Experts of a small language model.
Experts: 64 SwiGLU neurons an expert, 2 picks a token.
Below are experts of layer 5 (counted from 0) of a mixture-of-experts language model. Rows are named router (the router's row for the expert), down (a neuron's output weights, with its number) and show model dimensions 0-127. Each number is 128 + 32 x the weight over its row's rms, rounded and kept within 0 to 255. Numbers have three digits each.
After each expert's rows: a language model's description of what the expert responds to; "raises" lists some tokens whose logits its average output raises strongly, later layers aside. This comes from a sample of Wikipedia text that the model never trained on.

# expert 1
router:097122132122149131163099098129171141090149173193064074133088158154093173126111153143108082205109141127113187074153187149065123085117141147187207157134132129153131112103164131086097194154125114102122172148094094135144098112117123109149097138087119091090096072108122107132114116114077147136151161129158129102179139156092159104094104172161120119114103099199133153088110187102107188124125
down0:146119154118084039102135175200124131045189169115094103149151105151170139147086137146125111142139077089170082129134124105124110139161094092067103112172141106113176113062119109105119151157186098153191097122139150082156127162132112113099166137114108112151067165125103156093120183096153116057141081186138101117134170090122107071108126085120151100112106137171150098116096145133118098147103
down1:124161108076153113062115098119092115082057173109097117155086094074163185145090048143107126069104111123174161170131170045100097123120157133166094108103147146118165140112133115130118146148136108180149149064161150180121143082155136144111147167128142159102143162152108165116143115124128137135147170172189065143135166147103107084115105150126141133136110061150170176158126155128068130165177
down2:043139074144162136184123134124125109113130132115154138150122136132128157088115162186070121146163148081142159151123085128156135094130161129101135107108146168151153126116075059175152187137141079131131154116160163096098120087099139130147164044146100098107137128079107138127093094082155142161154072159074111137094114114058134124112175116148056157090204136158095214162144135131094126119115
down3:173139133094091168130127169083089125132141127119116158157133094128107117095153179132073123151136182141122097139139108112114147103113077159180121152151160126118143086166106127210165097117066177153142108122084130168135127122080127132087098069137105154181161117107101078171060130084085106112110174158165155098065094107156069120138185176080209149113161101091147101128159139104091097143132
down4:122172071171182129089134088154128161150111133194108065183119096135100168080093089113139092114107152060165111080137143088071135149113119129097134177132124160155145109142137137151090192132121119109126166186162115138193185098123136071169147191113134113124101132114128185091177081072160118110124088066144105087143121098095127130145150131147097130132084062157113106104088171129147147140155
down5:104165154116125088136171139122178133196149141165146108140146153108082095162173211169127174069103103093099149098157194094099136146103116101128115107181081100152138153177152151089097096083102118163185122106046116153126140090116146129143116072144123105172138105097095170122144134143060153105112148088091155139160160173175112112170096098120211138173113116139138144138111149136146177109158
down6:141165127062116188122108153179097137130146129140163160094105106165170154131154171142106119178143146113145109096202123056109152098127089124142075136098134136120141148128091135136128179153129141099137117143141121147133158090157191178094148000159126106190085118168129104098093123153153088145085119153106115109146147106108134087158119141169219103113170112096152144137091085114166164097145
down7:146168101118119120166122101111150148145135129095150162117161100094133169089137084135084168110162167192143145145145167119207154171142063108098188149107063125078134161118091121095148077095139154156079168096207131086176121107143106147159138187151122128148114090141113180128119107073141208124148112153074140124122124089127070134178075096108148111132096127108105119085123090108077135147169
down8:187103068054088141141114146089089174062109106159082181090170125062121136137133137127092221083111141101149122138108122103081069144119160167147107118107096157115101121151091165169129126118152116121173102089117148153155092123134171175096161115121175104172144094157132058157174148100174119125188178149143109115148130113101084138145103123148093183080134119148146109116141120097179090111149
down9:110170130140151153076108127164137085131166067189140076167131135127080116128171111150101161149158151104140124135139127151163091167122150088150090179156117110173124110097096095161129159120169135117134189118153087082128194048140129158186148155164174160125128164072162181133127078102182116160112113081090110146127131088079137084165088111148161107101107080082107167145056119110102131145090
down10:087136144165125174161128118194148142165192151199123181089121157133102137189094125156179111106123134160128098182194118152117109105123112091162080119116138126130132144121166126137140175164087147145181165109105188107090127157083116143087176131165175068110127100151166131159112140159107175091165189160097098136079133114112117121092115147141080102140137172056084130118180104103184150169114
down11:178131137147145114092161092095112154124093136140111183129142087120056120128171193168125174133110149175147173192147145120146104144148098085154059144134091119116130174120107163140182115108086104120159115138183139129118179130175109083022127105121197107145145111129107158170094126097127078150068128089128157149153096100168131145129152111064188095110111101091141094127183098139154127125093
down12:143070154113093139139103188125104109144088104054085123078110175126114114122152109082138124131097198142086148203084094128177077140139147186157162145070132117059105116111081106122091162058178158089153142105130089094087154158108151165113048137105157136141153120109124118143111153090082096142082099125082128153103102091109116089099149083148096172096099109154133117121091096122145105135104
down13:177145081104174096118133083147197088095090141113154151176144136098203091079104097188157135135124089147069071071158113163116154084130138131153136154136123178115177163124150116123092067117108091195145103146120099144186105095120186087176124140134128100087118117137112202172123145143145128126147087159150142161160114155093167121168084127091094078102166110145147157150117144146124082113169
down14:120073120147167123126108188087083118112080135134105120122123149148103128115130071140151145071111123175084155185121131069196065153133134086176113193217117097105133158159082145162172128163141122108090114135130119153178163111104097127146132108120100110108142135153103137104121035158119117143169108132121070128111133102087161145104182109149059164088192151123119135132111121046146120100124
down15:151106189171187175116140084130115171135148116121118167143133138125142165175164088139118143135150138146142192162155156087174091151166120072109086094116061135111123088129115139106116100135134140167130164117109144095157156025112109173158129098130164093108133096147145162103093106094102142173136159118091115108113134142170083147161093210089099112102155185117080148162180031144113128113117
It responds to: Word-final name endings. Short final pieces closing names and words, mostly people's given names and places, such as Nicholas, Boris, Korea, Krimpen.
raises: "least ", "Succeeded ", "|---|---|", "UTC", "|---|---|---|", "Released"

# expert 7
router:092145161150147081145093130115149129116143156134118121150075164150162135108148091118082083135108093106091174088137166134138166090090145136143186148174149129152145085119156158057117132161117109125098201144085079121161079136136147082176105143121116105098118082092185110135087119124070191134137172102149185118124110201107185130109123158149145085059097088165118099103128138135115217125168
down0:255152178132131095104146092149129185114177144095107103119110101151105083143177109136154135145142103101170121157161132068123080123126141111162111117109102096134125129113112093101141183142120126088166125102116132244123172117132108135122173115115143075128110182142106157104095145111113130113126108079069196068174122138153048154100146115117180145090129137149121108134160133171114121169093
down1:092155116133126122124181126088149148115089154152110166160171111109153206128090055161052164149098125161138158118118120133099115107136162139118164142089121173092154128100086091125151085097105144114136073126150181111146165091158188099133144195141188158111116100133114104147132106184151159177132075153139143152155146041087122110114121163146101132157098065148139196073131172116079094120157
down2:086153108154189126162113105060086127125146141119114088145108126153113126124111111113107100160144162113135177141114112111106137174132152107099168085055131063096163136095078119150124148156144159087180119135134147159137157077122146140123093124193119177043121065156134118099110106110188152151139133139139106091162140074110119144150137158180141108112082132148063144084129047050121169078175
down3:183136120078112173099147143088179051176139139131107177139101140165101092069128148141112088138091155087115090151136072071115103146129071128199135147155154158122129136171163098150140060147122146142120109117144094160099164188090151093102125061160123152178134114114048127163115119147093123137104151170180146142079104116123143132155175163116178135109203111130099117084177121135098126100117
down4:119129087077125134152098089115137139147204148198136107125132092116085106114132120159066096102094140096159100153100131161125140142151089151140113148168153105140190064175136160115170137074145162170193166165072105145130126092114122058058149113090131086145151151147106131132171163127113124121162158098226126115123088129163159138064080091102132138136139152135097087182146154105134111175096
down5:143139172089109117124114127123161132125113092163124107150119127143190126117142161074137105109138084125124136056135106159075146110068109071121149146201101075092116158133167093070062122135120101084153112145092099124147146136121088110157116139120102136128143042122129148160176144122119134181193139116142148159172169150186199167110095104101203160156093114157177072152097144155112191134143
down6:163160162111183107106145171105129148164136080123133107090147130108185117174124115164123107142132134127205148080116083109133139144127108125152108100157121132135086151092121133122109189105128140135071089121163131059119131126099195144095076046145175115148138071073134151153168140189096129114104144107165124069120160133111104100173070081152099070112088092132106184174097119170070156114089
down7:166083109135156079122082120115105128105117134095155110079120128095072149071141111108099171083138121193121139121141150097108121117095082139070131082153085146117092120123108161157084035134178163165114095151187078176148082106098150169203096185131159094110175107165090177115110103110133163079125199137131117125161133112130145113155082102091107174110115113104126127072105122128142101107172
down8:159111096105110093127198126110144117100100072163039111143089121124120098127141186116062102130131098120137125079147167150090071124046198112142134126166081157101137115092074106147089096160141172120141133116175112071170196126131125100134117112143121084103098136125071109132193149147111112141146125112108127082110163144087174087112131120124101151060140134121093186144111094111183136084166
down9:155090152131120135108203070115124128152133112112104080106212152147133178168105140124058106137147202118182105136100117125101133128130059107114128201171105133151118105128133149113213166160179118100137136143163122091118176086127125132169124186139120126104130193151098125148130091102177107088134101076144144109145076066074119134112115101189168101122140137139150137113091155095098070133096
down10:108084131117089123137156155082113096177193183077121118137111164096153141129127132106070116127125144140152077206135114161168136122119077138105146194115119096191091133120112138115125144101012115110137157130174140116126078148136129163113128191201107139164093099113099104150153111160101115133144096139142126146090151161114102139079057137110103114193098122117105089123167087082163154160072
down11:119164146144072068112107139118123119124123085149146205093141150113159140109170153169066067122120126156133143218183136117137123110140123151172088114132077234110115149078096111125142155134160135151118107103080077085075121161127164131114169142151111103107073043107124081154106077116158087126068144138124167163112162113111102140152150120063102173130117126141137119151160097158131141131162
down12:075114159125076105128125140106127124126102094080126087111162086149145104152143136092089114143159113102150104157120167151108099107056171141158159130079152107086134160067081102115150160137099113096195158080133131130092184181162155188105115091132113186097171169167180106125107144153113113129127078112033143164149108076141112129137141135131107126134099165063125132163121096049128107136059
down13:090142114150150094122114124149148131087111082097162126115112136155176124100121157161141136126112093205142184150050194122124150104130087085114117082140089170181095147146168161132095184139114131154118144133129167086151092132103148050120068150095160148146162124158116175216109176094131148177115135103088079082135115150096157054124102103120107166069156133167087120133125127171150099152140
down14:116114079133112140135148196160125161087121088098096126189102088107081117126143110068170152136125144148103138155146069110124133113078190164146149149175151113058164159109071149129147132150070105084108107154152123145177132150168132140104173162152136168159146092147108092078100163143108142076215035104126148071157120093138175119096171122128142177157132157133127146108149096085117111143090
down15:152090104112119149121118069122090099157180129120068174166179136127163117120138129160182150131148092104109131177150170109162146131145102137155097121126053068100102112119132150104123142092127132221139152080115115074142133097104133161148141082144158131140108076112166143186171096170101106149089191152151063079154112173153111163147094140029121159151160128111132146167168119121151117111072
It responds to: Noun endings and headwords. Word-final noun pieces and common nouns in names or titles, such as Communes, railway, National, League, temperature.
raises: "least ", "previous ", "UTC"

# expert 10
router:103129163124160126129119096068192122122131174175093086132127151170115177129079112109104119160121104089104152054133178165085089076184138150148170183117160130168139114122177128123062147146105110109119177134097082138158148152124136088176082167131147135060142093124179153108162137165167148098094170071168147110094090140127158098149112150126064103108117097165143124107112178074142124172171
down0:167095148144117064089127100102087116119167093129046166127127079153147091209109132091148100179132136035151119147105127096180097109109117148063131143137112118137137131181155186100108138176127095103153117130137105190127207144121124167125176152129168131159145174146125138118103096131083097138146124094100131076191161132139058151122111086122129139156166102173160087123126120136183110089106
down1:093143181092118074118143121144162190132055085147116097126187129133147104131111067157121142074153129169108129122135143091105121131142107089079106142128109119116173137077146101115157150129122138107114123106243136167190176101114179168131143133144200172109108108124082167108088140118138184130185115106120137139137141116094160145109087209100108083110092163110184120090122150115124114185169
down2:107136154101166178118108090114133102086143095151090142144111158162153134120143138107100078194155168111158139117187053096129118136145179135131124145058106152115133119108073073167098144149109090112119068163137164126132121116093121183139089060179151102052137071127096137147131155063164172154176155164101110105154139098118089125121138179118072078128101152105093162064135087127094126141158
down3:161140144088114237119181151088101117172111153112074126133093135136134109143145206155087104144109143169120134161143127073098126143137097128144089163135055094140127116143120113129108110090131088145199108120092111172116163128124140126108156139096197190117107123186086134110152131111093049112132139135157135167094113098139088155139117138101203082157188097156071111108177149112167141098158
down4:138135100142142185108161086079156145123230125200114089086116128159075066167109141123081098074094175085100094132132141165108122122132133167158169183203168111150167059108113136149145102126130132173075126145142102091134147152121148083114151199136108140144120125131196150134126128143113115120140168110116122112063085113114162147134144157152102117122072077145147096110101192112127150168103
down5:104147194088086133178154110173163059140088129143108037034114200121151162150188147104092155178160106163122114067111111124063099117152124154125119164144142145092076143121135097139146093167145107128147109140126135143134129146080093139174113063132105079132149096147097138111154166115136156111132192088169182148117110090169143153151113153161133127133096121113142168158139173177141087104121
down6:158168125082180117126076190074139138125188093155167142134136135123127089151085107133138096136131162126122128076088159083118156107148160100122063103171145144171159141146106124135085126108177090158145064131062132119117146177157162141114101048138123112189071046088183149098154133174123139121099173158115125179116139142097118111139118122168149060128154065103122129119118155106069112158135
down7:147094129104137126118155078142153143098036121104111158135100115112101149087047144186110161111118087172121104105147124112116207108133103081116113110166057161108119133100151137176156120112143128141128127111222099092149127124101157084148126114145171123116181083127090117130108047134139173139172097130095081120230187132119104138110125095081136146124129146117125091138158147112196127144162
down8:144103088122130122122205078045113144129085102130103144104119165152106140137171187087114154124126099164149129103105135169131083128089174118142114128186112165101098152181078115159140132138085142122155112102127120138099114087117122136104151135105134103120123112141103129155163163081160097135198199136110129125067178093123114087076094086171159157108099174096113154155083139051140131072221
down9:066139146139149139154122131189079109188173185156059142123106112160113133183083092117089116145091182113199139117129143093181127116111161110129170147177109164093108133166148155109154178200133132123097109155140133063116125135098125104084144167159125139137125134133114121086136147163162070135096104122089087141079136181102175087122124114105220108119166142100149146138052145131085124097098
down10:103152082089163098120134134182091168185142123120147118085082178117099093104137124120131130171121176156111099194131096138088146137154122106123196251143111130157118152130113128141129107095115113108104125102179168138066070162143155163116145156146166154133102107064100112135164073079110163124147117161077099171125114123150118124087174188124118158088062123105110116138107108180119163174099
down11:152189141089050125096141129075121159067122105151171160162153156090133141170143121141103098085113103177152142177128158123114105151113129100135091113125135194074123202145129111124183107121129156080094137085171130112139110088176201175077127100079161131155137115114138087154121106117207111141162122115155142136122161129126135144142181101093112094124138227107146125123095172132144061151156
down12:147133120168116125142148130082160162123027114052141132123110101084121133132166192142127121123132104114157150187111114104130101072134067109128126096111130128123107165127107124103144110070161134061114141104090065147160174107152166131102101192106105137083145103146163097106100167083126134064144091127147120110188148064115142197137132107164140154062116104156134065102166140165102123098186
down13:167107092121087127172126113151139074109082126116144082135138181108185120062117145201212121112140070193105117116090145089143153056114115130140096135169097185075133142136187115144103160133109133153094182152148122096100134106130106049157113187111106158142156118168126146100101134089081095184137081130121109125135145137081162105165170103119132155071101161139113123117137101184141090110120
down14:188103147131109138154115182091068135132131124152106116099134127145076140178136121098088136132145103138093123180171154081169161139124143112132095129133104097134109112121099101129164074145110077108141069189155116146133119092125076077066112162114115150106106044150126115063130032214088109170193138089098082103098114118105138139106118080109124130089168132112122104152100099076110175131108
down15:154146180139148145117125149111157135156113075122107136125168120191100087142104079136207101134173105085078168109147120057148130125127158143110129165179134071118151074083081096151162101114181139103077157123092186123134176156105129156199106137147169168123139127099135186152123139104168143135097187143108135146080148164144097056113128191143122167092088130144132057177156124126148128143100
It responds to: Mid-word in names. Word-piece fragments inside proper names and some common words, right after a capital, such as Br-ag-g, Dam-asc-us, manag, organiz.
raises: "least ", "|---|---|", "==== "

# expert 9
router:101106129195174101097131064133134133109191155103128091159125197130159124113106129197103092142098141138098161104158147151126131095143124176177164139149168130166193085080110160091132135125174131145124180173086116085153066100139104123162098120105138120076058106145185094116124076121088165152153130106097144083150113197108147059136126154162125068074090133115158130110092129138110139145157
down0:193093196170124122161107104139156119108184100131107068119137104187125082144127106104124129112107170051154048060097133125130128124122083144160119102109054114119095158127146098105120127142198109086157118128158130131127177163122088176067127150157148108139124121168162146120099155127143096124125125169063103053125170064114090153102127090131154178125135142144101116112117104137108161099054
down1:131122126117105137129130083152145129122114157121091120148241107110113140105120038215088137172142122137141138118117114106092125136126174102112175171060170162174124173140091105101137134109153121089106120113097141167135154140108116150136130131150137198114127138186137137132116147145193155174199114166143162160131100075103114073156106166201140123137063124127155172114113180088165073123129
down2:137118138138126146152137073103163102044195153134145172114119137101054101150149127127096098107162196094131191144064123144168140133114121172134134107103109105090140068143127078144145136113142143084171084148175154116153131082154093147119097050163187146140139130089092094130090138128149108127127083117086107119096136106100111081099168140121150101109146155137090246101141100105094082136116
down3:220126104133204196078134207188120097148112144118136108152075127136128117046131131173104094162180165097115121151101092124106096108109084116136113149144172152142184158124119138148129094104148137180155158097067127095141185171146147072135127074118135154150092136153103136063158116125079140101087106145101141161068149122125102125123183098114183133131169124127162074105132137130138117109144
down4:135127102168215164109119148102098086153163145145111111080124121170209132147182112123038078168160156103104139152134126159198178105143118120191181152158153090169145087150136122061160122077108150159128123107123101176140154126151095137141113100151138111124108120068118145127132160114115115103101112113177101132120067103148171111158069128095196130142113068080145091131139155091093107147123
down5:093158173088104119156160151174139146166129115135141043085154122151151115151153129095097134114131092139108158122165110121133126134097132145077138136197136129095056178176184104119130070174136111082116156111072089106085182136130144130068101141154152167170153111132051106155145162175066189139151158113143187136152176114161095103167136141141164158094065140158134091126103082118113164133145
down6:164154187115155156058126152106122099096173072134172149142083156183205066171090140144099119132151124098128131139138130119098158144099063091161126111093147104152113171157122142109054129154110140156148121160134108054181150095092141116121125098125136154107089091113143136202118131147106124154116091113104128116121151158057210093118077121103100151104140093161135193129134143123137061096082
down7:119135110063166128144054117134149107030086107125140169116129122122107121052101108156073190129122096177120114145105161117131110161169059163149147178130080136094140147097091103137091136121155190151140107141159152183121101110110151114146071178164154078140135098127178151140140104116121137142119117103055069079130158051158111171111114101111129140128075101128111137115141139150157198123120
down8:112067101090108137106136166138113180157117115162129138074081147136128082138122133078122168152100168143164112077187185088085102150056151133119111115119128116099062039125113116188133086163142126087103124109109153114136093124106199100110138163116116094116129136111080185111108147086131135108169127125148180050103153125093132122063110165165170147078110139142117097103139083115154093154184
down9:117142114150080177134118090119131132150102186094152163119181108146149139098143112133120164127113175128224146168097040108177119115110177119153126146145106124140155118131125182070177195167114125100133150143174161072114150136135130149096141123170119114106126120146085068150163151124147169165104133119040145120084063082107135073111060138109191134110105166145105158170107132085110121098132
down10:128128143146169129106119097155141137201150128142103149106111135076117145142104150143147130131120177137124091205143122197129078173128158087148191121148160134150151107125106143149120154092151125113116148130186119105052107163109057088123149114120128094119119189084109107132100117089059145110222128104139104188073093131172161103179106155115096075138115139080103101149205102113119155168088
down11:141108178140118095106119128099085128180139105130184182124069123160146132097110181151094162122128114176139175164093121134157140140125139159127094134134096154114180084109116126128136160161136133171166095110096202173194165147186145164094095099149178133107164075142138111099133110141112082127103152111217161156188125170186150097160180109109177131137161139198115128155111121187152150130180
down12:130084153152171169093116139151095147136122134115085117127125122107207088122121129159130149134157144114133193159057168173120106103087130090162106088096126116128129103120140198096131076128205117103156149142087116131100100188136086113144135118123150106113172150098215087135130145156141079134074094114110176134158174099149114117147216157118130178089078155126177092151122119100129068178094
down13:099130108131085129113087135119203093091093108125121067150166170099128180091143120168167118178149050074153134119106145148093142176104129139151162105131135146145122103158149143183102148145089153101148133113159088092144114088088099064191145135065109118143127094145103122122086099157140117125136131154119153176167136166085133114115109126066107086035120139146173149151180056061155095115114
down14:167129090167135064133099184135132153069136139178101126141123129136092097062176135115176160108134104139167086113144115110147128128130159171082054182216119073135110121109083088129148125133075112143077147155127151146121125170111099122187157115123159126123108088140109154089140107174108141103181114128152134115122157142160073125143171118171070160108169112182179164165127094059146173117081
down15:151171155165087159131183134132183120139106113101092149130131123151152127181068122126105121148149112099167131188125119100114106135175090190137184129138136066122128112129108148105112089160147135160172114130090128098135085087128063148124131135157133107105126126138121190128117188078126141125138193108155143096151148202124075127057026132047101118143142114133163101094203138125150098125078
It responds to: Verb and adjective suffixes. Final pieces of verbs and adjectives, especially -ing, -ed and -able endings such as detained, situated, accountable, and "hard".
raises: "UTC", "previous ", "least ", "|---|---|---|", "episode "

# expert 18
router:079106165173153095134108120092118120079142124186055090139088115124164212112051110099150097191081110105100135081146133160069104110132139159151184122140123176163116139116176116115120176152166119146097113114108129131124108130088140098139098194072149101084085138118126136101169141147130146126176164132197123089162103177136145141096079146116043122114114121122095114079095170117099161127158
down0:167091175099142108141141128140135157109107117096110129109138139129150053119112160134153179096160181103111155138134126078110114127190085104093154078145098089083152126136192151119090144138153117170131154037173136131160201133118149154171189190180134095101154116118116110104113085096093125086170162173153136126204120152130099125102113160100143145118161087179129150099184093161170182141102
down1:117161124114118092101125106124143111091055162150104186127174074099153126144049109197114195142138148166176177123138116134128157092152179164128099167092089135145141175113141106099124100121130166110129090148155177133077116138155121074162203156144204193092141111165103124139100142176133130169128142114081085163177156132137138123154109133123146128098101150127173205121102126169130140151185
down2:106187094088119136157094111162168075048145167087099120129137151169162165075113121125100126199148185136154103101142084111102149150146100185137138129113145122089125144112094104187181130178184107091169102139162164135153123095109139154137085071154107163146154102137133174140100119107163133120149106192061113149113098120100102136114068184143086112069133140156112154098172110170091114171085
down3:140086142120079192113181202088139122179146125136139167108087109135149113132145181114144083160105129160148098172106104095084166134132039138080128096151069120158122130092091154153158141117109120167136108126159112198121140162097158118123062140093123113144082147096099144117106176082123165171163115102150149138091197099093071131150169132089154127186159150115113092154206113154152115120151
down4:121194100189146134117141105122167167147205135172060081133080175110068095150109105146078129109112177068084079145187128161122115141122115096136162173136184090159164060099097147139118150108158143132082133172101112107139102109095151082109144226151109115146075135135177150125096126132155077139123137131168155091106106079098137113180149132156134128180090093139102117116119147126133122158129
down5:155128158100089166115121144182157108120096027106116082100138124155090128150131125088114170130167067137098149103165125056166153107115143175109145170153098155160093165190165168125125119164161112105146116159080105152173139165144123100123139168118088113151164214090124138190086160108117149167059172109167155125095149151146086104108139139133139169165117119141090079163070136172142103119128
down6:099154176118183174118098175133134179160169168184206108093089168146169145141129149170149121109140161042172134126106112119095129175098081103152158079122116139165109122198136141141084136135152125116107107104100102099145180136161165105085121075111151109155146123110145123116120129159113104121168151084166112120073124132119137085105047101162117086105154077100095091122113114112072100133210
down7:144128142125154091141112108161140096089087113129137116091145149092132123098079157173126193087172068181157092092167116121134199170111072137114098101075069143124122115107149156152169123141154136113143169156188130148161142082118164145149167109127134090110161077153114126128061047150121154137122083072100123085201152141132147153151159115102091146102223124119119098098139130095186108109148
down8:134110086128106124147177102064148121111104103208102170100119159132094107117127153092106131161156145128187141098151135099093097103075118094199097132180122132122104121151099121122189155152109109020111143159198128094157152118138130104162170160153132076118118121177107124155197153117150132146129162155148135064098186089091108117125150105135173152129154192112133185140164180098111100113160
down9:103156098135111102140143113158159063176160173152121087127093177127108112173141087157101086127094170042186151154093159122171067102137162090138156205115155130118143128148088101135180165124061098059114149156166105050083119118157124177155149130186101181160106135109163138095143171117156099165121107109106094164089118121113118098130125126163182105162132138133143119141139145076113121142086
down10:108157109087162122129137089131175063111175159119090176144091159170114102131143117214093111157083144152151092136190122154123131132144142077117189182159136108142162102158044102119134194124060094152115103131185097087078146090128124147086149133165125144099156148072146097190172114128090133119140126106122107133134124176117149187090082155171124096152086123121132112134107126137067163133087
down11:188136152081161114150132120126144144101057120125177143102112196111117172134168139112149134080152103235132128142122162159150120137136123114122095089115071183123136190127084145123125128108135167130113158122139163071113094112160188135071112084105150154200198111114075169118172054077116149128153069148159151113077165091119122134166144148107123155127133134129102117102069115132157101130094
down12:132131175197143132160091109111126137112045162117167189124079120110139173145135136148159184085069067155195180134112102134138117139115084158093098090047097154137102103128110137084165173134159136086157109087148094142130150102137105203092132131096084146112137124118145112131136121075128115168112112111144083091140080093152135176116133121137170154076138152176182059138116113072103147117126
down13:141153127082155080160136107152139130050138171168136103116089095048133095087106145167172177127087071119126125077095110086096121136088125113113086100102136154118130128189164087152096106181112116183162171104162147105161130098129160080172169202065093128152172155146115155121101112103143139155172162143095132096165152154132166105183151155145166182092150112133083180126163135155147128126123
down14:171136111170186101125144117134046145118109142143158099147136120112092100097099088090131166094122099168118093157128078083189125126168138126099123127128085100088102119146076150152196107161113129140097082148147140146146103082115092091116114169085069179144111112196133140130140083188180153159154105097090079125039105067132099070133148126129089184120164172113127103127107160093120120160112
down15:158151161118121123110068087135152110112134076061087151165121134155104065159134100179139182125125132145057185137131128103148126140132144137105080120159106094149121086126112131130129113051141126149189133118119082106103131112122086110150096132159178120142151091074097143160114179099105099106123233139095165164067117141168125123089046115105166186095132151112100091175174097114109131156106
It responds to: Place and personal names. Inner pieces of foreign place and personal names, such as Eliz-ab-eth, Herz-eg-ovina, Switz-er-land, -burg, -berg.
raises: "least ", "==== ", "previous "

# expert 14
router:117116071212172102122116101101157183088156175130143103157173162155127139104108095141138135133117073064122140100135152163134089134175138202114150151147135160191152122112227159104079140159178098172105109143107063105115124073124144131146102212113141108106094094121131136122171107196141122115133147083180152109154107164134167113150083187114083113130140136132129114115073129134096125109122
down0:161092161115147129120184137155128106053125090129072145196125061185185141105120146148143109122166112090149142121091116129099123086150128134174140076151091088104168120194138161108158129197144102166141196152171172117098145136120136125144120169145141182150095148130115158068102165124106169112126183107115139119178139119108081164161119058118150107126132090173125131144126092213090140092090
down1:119186140074181105139132118143150161109051081114222148139125130121157129092123103144095158135195115166160146174107108186102099107132101135092073181098143138090129118079161096114145134127101157124069168067177121020132149174120171157135127154144125211121130115121080081084133151108151146143153115109127145189148146094135127168165113158107148097122085146115128157117115138117107159131131
down2:162122083123176134121161140085126146061108101042235081131140173107141160128157141118126108146162137156135129159077134120154160128139136090138154121102127162109118127092077138173106134134151133131091081111161184129084130134120143168181102116202169119118156099123117125144096119129164152112124113174077055109129104143116092107106084186121097130038108154080059134133157079119118121172146
down3:177028106104160179153206211083084110182140137130084084175084127116119098149123114140120090199111144145144108131113084113115061140110078066143068146140136101133128119105115083094111131125112136063126163168121143144121170096106142126155119148143123135140125092127096139134134155076086131140176134175184093130101138137099078139162141114179173084132136081144101123125154081146100138095099
down4:116146091136157138068110114115123140155225150224096106109131108123104110112077091154082097118118173059127060139158123162081137144169117140134123160131156068193164063131126120126165110068121156177138197127137115097130176128118126115099116236109150111128096174147153139137138109122148108117123127100200144115078089133132128117155096133129134131135112119147149092133105183121134121190137
down5:080141158127147113099129183123159131147117076174171094039143217111128066129140155115120100094115077152113087055163099118127125096176121116090132130169131159115089155127139073127137128110097109089174152135086100151103140125119168131154128129074120086133182167134093160145133139126121183108104148114150101147153152170133158126087167152140172101100133133192129117176135096193195194104171
down6:144161158098174093124158132157141167119128115088186123117142117123168116119126131148102123131171147065167126131065116111097171081108100114175148037098113128222189170173140133089104122140137166120095097084144170088133140141114139114152115057095142136155121112123135121113132140140168075148123093128139132142149120076172167107120077161186095091153130086084123133165104101162053141044120
down7:170115126157169108125127141155151168068059087115110154130134118132100137125094130181114163113147063206145083133169142088110215132113037115104145158190065138122104153094167091142143087129102154154106130119211147134142083137122157108133130135115150108091175077129094156155096068101102177112131111109111108106184135124180136128091145138084121098095108157140082082111155160131165137143143
down8:171127083107109140108190058048101159107110104149123154032141188081097154120165167141082135124097147119133112082125158136110062124085149136097097131171055126127086165105071098171168148150131101109142115157149146145128114093162145137143150163153140138132155076123093119143196147113159120122130171130138123099035130123128153131114114113111147119151134177163126107047134111092181112112162
down9:076093121151135143102081134115148103178142210139113113136142165146116141136094116142097046143072174089181123131123107111185114152146151070106132211161157103085119126123119094101137141170107149096129142124109136069078145108159106124126142097151112169171101190132110144112138152101114122153154093135132155197066107149135187057115059159154188105132145095145135171170091097097085133129120
down10:100140101099113049153149153146145105099157127193107093171124125150131092101198158153107106139136187147156076163164141163114173131126103116146169217142134130139171117107095144111108202183156079168124160098183123098068095163149139157102150160127171115114117112113136086178151085104072150094149137137090092163159113118104121173068116100126136147086084116134121074117138183123079120159121
down11:158166140163110166087168114118136171089045112064142123130079100133104162094157111178193132078088093145163053141177142149125110195155118125172144129169091196158131141104147146097101127147141111118147135150133141065117106086146138138152103079086158088117104124154087123113158098104177102148106079125165164137090171103115119148156168185102190121113123175164125135155109093130116058121113
down12:172093151142139174135077104124149122100075099078158105117093136100199098123149145101176140111066122147142157154120140137164093067134118088149105049137123156189180127085126124110109099076192130111131138099134128179116152078122141179090096139101109125187168152141160110145093182102089132185179118140087141083148156054131132195103129123145159129098080138155182084112111098114124125131155
down13:181075110130143177118094119127140096077107109140134115153171140145133128086103147183191142143090087179089116135123077172130179121159098130146146147080107207081122155180209130155119110175086108160160160138121162171138121108169100049155106162106128118089135097173130154150074137116119092146136083158110124092115126135125155124142139117122144137049132158160097162057176099169172119101110
down14:137140086134140080130072176095075123160111154122152221129122081093148137119150058113163168162118103139123110127116128102173175116121172156105133155173103123103099166186104090139150114146097154145078105118151140127146077115113081122157120153129117148119062100156093116127174087219116100163139124065141094125063131125136153150123118116098132171176154166157149139168072185080181116137170
down15:198149150125126145147163154059128128143111111140080161134093164168121086126129092145212144138180162127033192162119148108209097113115101132149080151131153113121116095153112145134122137111138116123139140087015121127159157118095102145120123148147103130102107115111137163142136143115137095104093239134088133089095088107102101141111103160093164153133147162136152130086164090084116076130118
It responds to: Latinate word endings. Suffix and later pieces of Latinate words, such as -tion, -ment, exec-ut-ed, acc-ep-ted, des-cent.
raises: ", ", "; ", "'", "' ", "."